config.toml
num_hidden_layers = 14
hidden_size = 512
n_experts = 48
experts_per_token = 2
d_expert = 192
d_shared_expert = 0
hidden_act = "swiglu"
moe_layers = [1, 3, 5, 7, 9, 11, 13]
router_score = "softmax"
normalize_top_k = true
routed_scale = 1.5
balance_loss = 0.0115
balance_bias = false
router_z_loss = 0.001
router_bias = true
init_std_router = 0.00651
lr_router = 0.000672
vocab_size = 8192
norm = "rmsnorm"
norm_eps = 1e-06
tie_word_embeddings = false
optimizer = "muon"
learning_rate = 0.00916
beta1 = 0.93
max_grad_norm = 1.0
batch_tokens = 131072
max_seq_len = 1024
train_tokens = 578800000
max_steps = 4416
dataset = "wikipedia_en"
Below are experts of layer 3 (counted from 0) of a mixture-of-experts language model. Rows are named router (the router's row for the expert), gate (a neuron's input weights, with its number), up (a neuron's input weights, with its number), down (a neuron's output weights, with its number) and show model dimensions 384-511. Each number is 128 + 32 x the weight over its row's rms, rounded and kept within 0 to 255. Numbers have three digits each.
After each expert's rows: a language model's description of what the expert responds to; "gets" lists some tokens that make up at least twice as much of what it gets as of all text. This comes from a sample of Wikipedia text that the model never trained on. Tokens count by the router's weight.

# expert 4
router:145144094136150117153070197119170118150108125159100123106149092089184129132149100092123156118081186109164172112175100167106153165092166119126143156093111122155143114073126083090117086143129109121075095165131099073127098103096092156161123098152144089125086081114106106184121135067110179113111096086119079102127131086148126180170161129145153085153162105102173133116104136176113150151089
gate0:094127076142131123102161218096190170112112127142161104193171135095135205058093096118136068157157101120146068176126162127062173072102121118115152085164131107126158079131075104080109137090153115076102103102130116142154086137073103129133107123136137114114178148188072159199113160141159149114159135113184105120113132066121093113134151146109110126164192105155171108112129102134170097085197
up0:170133121097175123199096168147158155132148107076183107168163166112091154125138157096094154123189127130134077152181091139062160099139105114125150113136132147161115117155131111190106192126052090138161095144106136125091110134134109140124206188129139117164153117126152160149139152118119125149093124137131191173168074175173141125069096184131141111117077080142147163195172078111135089095112
down0:118143120162100086179152138192158145172108133109096142126099154103132160126121142122126084136162076023127170133130104190114137176150103151106120100128124188122179166103186114119062132045121120115103146177183072095138090179133156100189129126096146105149158194139116116108122149112142120112187123107109167107111142121108097117128144126151159153180169123047142118088138113113134129088127
Description: Demonstratives and sentence openers such as This, That, There, Here, plus the article a, often inside song or episode titles.
gets: " a", "a", " $", " that", " \"", " This"

# expert 34
router:120128133129121088143071152090202100111109066184084104132130076137088162093144109079116122093068130136090064129138120111131128162119183108132135133110175081143068119113110114076113131121120139134123177132089075120086121109113102148143207128177131027099138143057116130099127146097122137088140133109099115107141150112137188161119150168080182176130134125134136117115216147149126156111114
gate0:160083113076132149119150142123082076151153143121061107105169145154155083168180142198133160142101128124127137162179123088157171190115080123171118105148122184113133144107162055136127140132091124141110147077156136115113124041069101156154143171093126140076141159123164145183152111117092094157113143097153093126047085143154159060152060143204127145122089090126101163098065140181142174158115
up0:083121087133091166116117144100140131088183130128103155073120157131129234127110061148161186144108175158062060162075143085139127048133116144139138107164105113135178164116153140132139146141132149104179117054233117138075110151132152094110143133098117111144137172108074091091123092108103133110136093140122147116160066108182173185085121132124134114125143160095079146170123131108134129085126
down0:116125098149131137150169054145122113149100132092136189155127102116165113088126160091169146079208132128153158144084151109166144135149075096161099128085095119079137100121056089111065062130094129075169152112118126089104077137178152116157144122116158138142150128178143118127130125106152114172163174113084105097130078111131113131082156125104095104152157106109149197110115105096110051144118
Description: Pipe and semicolon separators between cells in result tables, election data and sports statistics, especially after numbers.
gets: " |", "|", ";"

# expert 12
router:112140116128145082189105133113148105164102055166116081117126194128073064087138107095159151087132128042063056107097123173095127134127169122127151134076144083132155087148136104077127076141163067140082168133175069067104130116118102206121104099117164172183107140028112097119130119106145138113130058111098119109084127112141126138124147105142141122131151099159126130128128129130094149089098
gate0:105112146146096151176134117174097187133129136140108108152119127159066148073153102201166149085111132074139136164110163156138175196119071032176166130095098121099167104138148119072113144112144073077098187114154130126129094113091087146098144082129156171120122112154116155188114126160136147154072064207121137136104129107130126146141114131123111080137092139151131173143100144142155132185113
up0:128087130089151110111128091109171111137091153151167082120138080167143131145138126148179113113143130170140120136135160068093157142129092089144129143123099147110083100118086121125126141208165066121142111163113165207099163169182121148146127159148086097096148113148138088097104191156114187096149133132134144167191140159115097213096128112236047147129124053119109150107156085114128152164145
down0:175123149123150094174160161077109156127135130122162139163139084152115121124099186129128119179110136212124121113139111077099169064169137140108121127117106101138087143131093129149092145141154130126178134076115145134153128156154167151204223186139152114122137100138160160097092105088140125124126088151093146143118066150119136107178173133116113210109146131121126108157140143117163166198139
Description: Prepositions that link a head noun or verb to its object, such as advice of, debt to, confirmed by, with, from.
gets: " of", " to", " for", " by", " with", " from"

# expert 15
router:138139126161133058108142119102099117193100166163127121123119133183166143088142131164079133081146153121150167057194136160127129134118179110158138116071123056111187138096134138110111127145166102148048070148121143088130118119105113155145140213196106120152140131088099091030160156163090199150151101129040130114164186115141158117094139098069146100137145071133127133095067049145133119131121
gate0:090100173181102096161107104131138106171130201167112105078090124164122075119118171140169152085107173146107139102057095176075183122134081154096092112090151101098105174110154077060180083086142118109097169096105145137109131152129149139137136162072161107135109144031146155133108136087171134157089129133066147088080139095137139168083115128093106136170137149141156106154114086140114118124161
up0:156133132146174108204123048104130162074091198116132093149091105115123106095140110143139113112087149104133162101130096141142059108113102131164042141138161160137053132205108157089136070164139148081163127152090040111107142085139128109098130113177096134090148135080130128125115123118133165104084159118149142095139171137110098119083195092111170104163132114118154136109096097081134084165094
down0:176083176122198108075177113096073066160117130113097168101112118186093189124079174151130107125112102139111086152127178152083146158112094047123122211152103111123101172188102110121145126162144145158117121172093134076071136175120139140059154213119126058178123112108158096131117084102134113070064103164113119096154166110047118070141147139122131102091093136152095099111112107083084083115116
Description: Hyphens, en dashes, pipes, slashes and opening quotes, especially at line starts in lists and tables or inside number ranges like 2009-2010.
gets: "-", "|", "–", " \"", "/", "{"

# expert 38
router:122139133147142111193045116081148123180130177089112106079134119143120153119194126080150114118140127138147112125101116105118127149103144109107112151140154155140217109125147124079127079124155074156124128135108103108112118115081121159138180119162182158083103096135127142109152221147103183104160145106071122137085123104161176121108132123106157135129130094097176111113089109125106139106110
gate0:127135124130109128111126062171198110171148112205097126141167087122111088139116129125123139107129156091105108104149166134069167198132114107105168170140125152090086097160140083147142074129163116157185121061123110109176125116154107160139069116115132194124088132128131138164089147107119136210132154197094130123094156085144119103104174131098139124052129092073115109128115114094111094074091
up0:097163121118106081134071164113065156115124138182154131155148092124141138149112177113151042122185131139136101142179111132133178128087114103134103115120130123133060097141116169134111175203122132203114158051171105124094170124137143182173181139134118136152120105134128150099141153104107142157155215091135117111107105144184125084122197151123099153166139130092044144160137119166066131114106
down0:097133145135147124171108164137126132119117152162175141064131140116106138147087159067074135131124108105157108185074151086123144102147109114137089150129128099105119119135132190157117122131086104168146125081158125132130150130113147172099136083179122063129110074149116119143127128120097191116119148142123127151100129106160105156038167152127116098150171150056058152146102126116190087042137
Description: Commas, and, or, semicolons, colons and dashes joining clauses, list items and name pairs in prose and references.
gets: ",", " and", ":", ";", " or", " &"

# expert 6
router:112124085148146156152095155083168066151089126164091111105169127147140172091155089100144147116096154104156101127155118133095144162087167104129135139128128160151193062109162067103105135139096149100102122176093114044068069102096142089165070123163147112169111110117099116188135129079103147104096112082090098107136157090169152165144150121147137065160152116102166144100152166152093153126100
gate0:164117101125165144136195136134173124088173140112183152131194125098158155111137093161121159113152152072158080112165071131091160158128113105159114113132133125112157128131116130168133074171104095084132128129170107121168094134157217160200197083110148127139153184146153085137117116101175134161121136144162115110122135087101124123105113145145148159139133136089137192151092109153147150133060
up0:110149076178127114159105134149120089157146119105103112182110094151204134130098153144165169122104123095120105119176152117162089160100129075099151087070152091116132164129154155139203132146146168082181084130075107152116116135135127165126188145093132121050094165144155158148127122177116124077133190122117109103097103232086134148187108182063122113113101140183144113090135142100151106179092
down0:133112137155083156143136057147115132110128140183094107103149142122100180107150104055129114100123115127109152123139128182179167098160134177110059111127147139147147106150084148177081159193127138192100122131100139158119090146106119118106162150117131159159157106136145179146189117128099124168151130111164118170106108135137161113134145145112070119103113090156138148101123142118114086133136
Description: Line breaks, commas and colons in tables, infobox lists and vote counts, plus first pieces of personal names (Mari-usz, Hen, Brian).
gets: "\n", ",", " The", ":", "th", " the"

# expert 25
router:074150106116174136115105137103135114144110072102096135110172134048185142111166107090099156147066149108206103115153093149115164151083154098137164151132140094148164104095161093105099127149130115138130137150188054110115121108122100158157134133159157077118122078111084111118172157170090156116095090077086099119107147123157143147151137121111167168149160101094147130093117130162094166186096
gate0:145113101147165122111097183138091043159142158159111080119168098120085170097127078100189084156165066144151122082060099077060170123086153069076146137174141142142130179086113086134122105113128110147122093078107093132159078096126160141111119159099122056132135153127095123099118096153118197133142102107118151120098158057115161105119099137063121114139149097129152165113116149202160152175184
up0:191139163106189142134130104185095131094133091199110143178135143106105119077140158124127093091169125139166103142191113116162195113154185139143155105081115111155175101125117136165188103093048125120101083143188144150091138114109084127113156160146140123109108113115124169156119166150151083204130186150113117132178103107197145167153146145116169060111163121101147095158167152095109129214158
down0:101150109119166095077072129119135155089122085140114095069145137146174056181052127132140098130179138193151118132166120122102136067143140187183143187141151157154133132117106158115105128132168058128114132105129154138116090061197186116163134118157138167145132088133110135114112161175140178158111131151119130136141166094125114093063169181078060118137115081086110093125148092135120085128107
Description: Plural -s and third-person -s endings in running prose, such as options, contacts, responds, plus modals like can, will.
gets: "s", "-", "  ", "es", " are", " can"

# expert 30
router:074141127157127164112063147082232101123072189108118126123138195096081079033168102109198161171109138138117143071171082172101165137112173109145130158111156067122108109117179120116129090127136071106135098142116092081129108119123088183130121136174141052193123119154125102134138119125086132022128144129085099095083177129122114151091154113115224157154134097122144140102088162160093139092131
gate0:112123161180139173127150160137129078099123153194153143172133130085147163165113156127061167112130091169095168124123141082120143119115130182166127096110164138118066129200131079124136187132129125104082115136101071121126117096115098192161148188145145180150097096131150151130151144118143090098113116098130137142108123154157099056159168103118110128038101118123126100131165203183102131132088
up0:129105150188108126079181149148106110163140069098143106124154113122128113150179124101112115096083141082126118085140101197117126117078146130077155103122112068137168161153088125078112193072116116180112211181110160137073113109044132097169176123141126119121184156130169086156039162123154087143175193140139128150111107130097166103183101099106141189122117147153181131056104092145151138158129
down0:097094145128119136072099147150107127109135128125155130188146110110101108111167083116175095152092111119145096124113136129111102084098066115096096094088131141129106151148122130125083176126108138165132101178061100165159095152134116126148131207162161142131085150139115105186156130110158079185094109118140149083155100151104137074108100144145089096085173158105140124180128138178086115108150
Description: Articles and possessive determiners opening a noun phrase after prepositions, such as the, a, his, their, some, various.
gets: " the", " a", " The", " his", " an", "The"

# expert 26
router:199149120107138065149079081107144108144108140133109084095151144111076099116165090107179145130115132137120130144165106143104136138114147094149144148061129103160201108119140106100102112165120150139119099144145112137121112106117041142152150074170150083127104111112107126168082130136099146113113093101093090106143155113164156152115159154122138159149156105121140129117073101145089150119104
gate0:163159110124116103198136170117123110168203138084154096149085119118101174111134137078120141110146126140108117129139088146083051088097176096166118179137143102133139118108147142174132103088138146163120132195083109157077149072123114115106157076163110133162140091075111119079142165144053161152079142145087124123074158113134148082141110137109089142146170152091161119126122110147099168174153
up0:112161113126206111123100137144148087113150092147138167197112137147148165127148128115087169155122105158131112121146139141146118100099107177134128065084120142152095091192097162080104152162199109054102104123122085179116130096114168110155099130135164087062150140156091113093149171085131141093137077129204128107135077139125141142120144080152117121114088050083049117169138113174131109141127
down0:129109076128126154127088093146132108117131206106115133158161102132127104143165083139101109114131139139131107148199160067125106145088178097171147182178138087098138077168147173118113136172108157152074159113116120161124171148069108122088129163118170111104117192117088130078112170118187131120140108142060118092104107130135100167144177151122108089152155159125139147146110131131179124101147
Description: Word-final suffix tokens completing nouns and names, especially -ation, -ization, -ment, -on, -ity, -er.
gets: "a", "on", "ing", "s", "ion", "ation"

# expert 40
router:210134109158159144144099113105159102143109071121093098097158123092128101099158106092119158148096146089096085148160107150093146128098132098138170154103125133150150101128126098084117099136088188148109118145144081121107094100102072154161108178147137022110115097121090125099130146133089151095100087114107102112112137101169152176155118132119161174151132123065157155095054178156094165119077
gate0:161111139145162059132136103167119096177120119130152118176055125176112102105126156131122138146061083158154145137165178082090111128152163075127145110106133162170062153142174071157056132103171125127138085131126106084149149092074145095150112093132069073152124124086101105151151107115075143083139131101148171134151151113115149120151119105113139121120147116111116100120104130143112108125085
up0:173182156107147193159109179158142133131110133108008113110129124096164176146126123182095133100118113149158151143112153182149129145126125177137142099185082145095112110170154147108184129112142163083157118114121084100102160133136091052219118133088184100119173083152067108175130100125108096109109127126133157119169192090114153120083147136080093124064137114082163161111129144089136113134170
down0:127127096083117074134156111102163090136145090116112095094083077106161103122170112199144166069105155091114169116135074217160198102099078152123133168087168124155160089137089126179154145096156153136051159111103093152120087078112142127131095100161125105129150119095135089149148132091150148170112111092103096151201173105115116161147097166100125121191131167113159160126179181175122167129149
Description: Month names in dates, such as January, August, October, plus commas and colons within dates, times and results.
gets: ",", " May", " first", " August", " January", " September"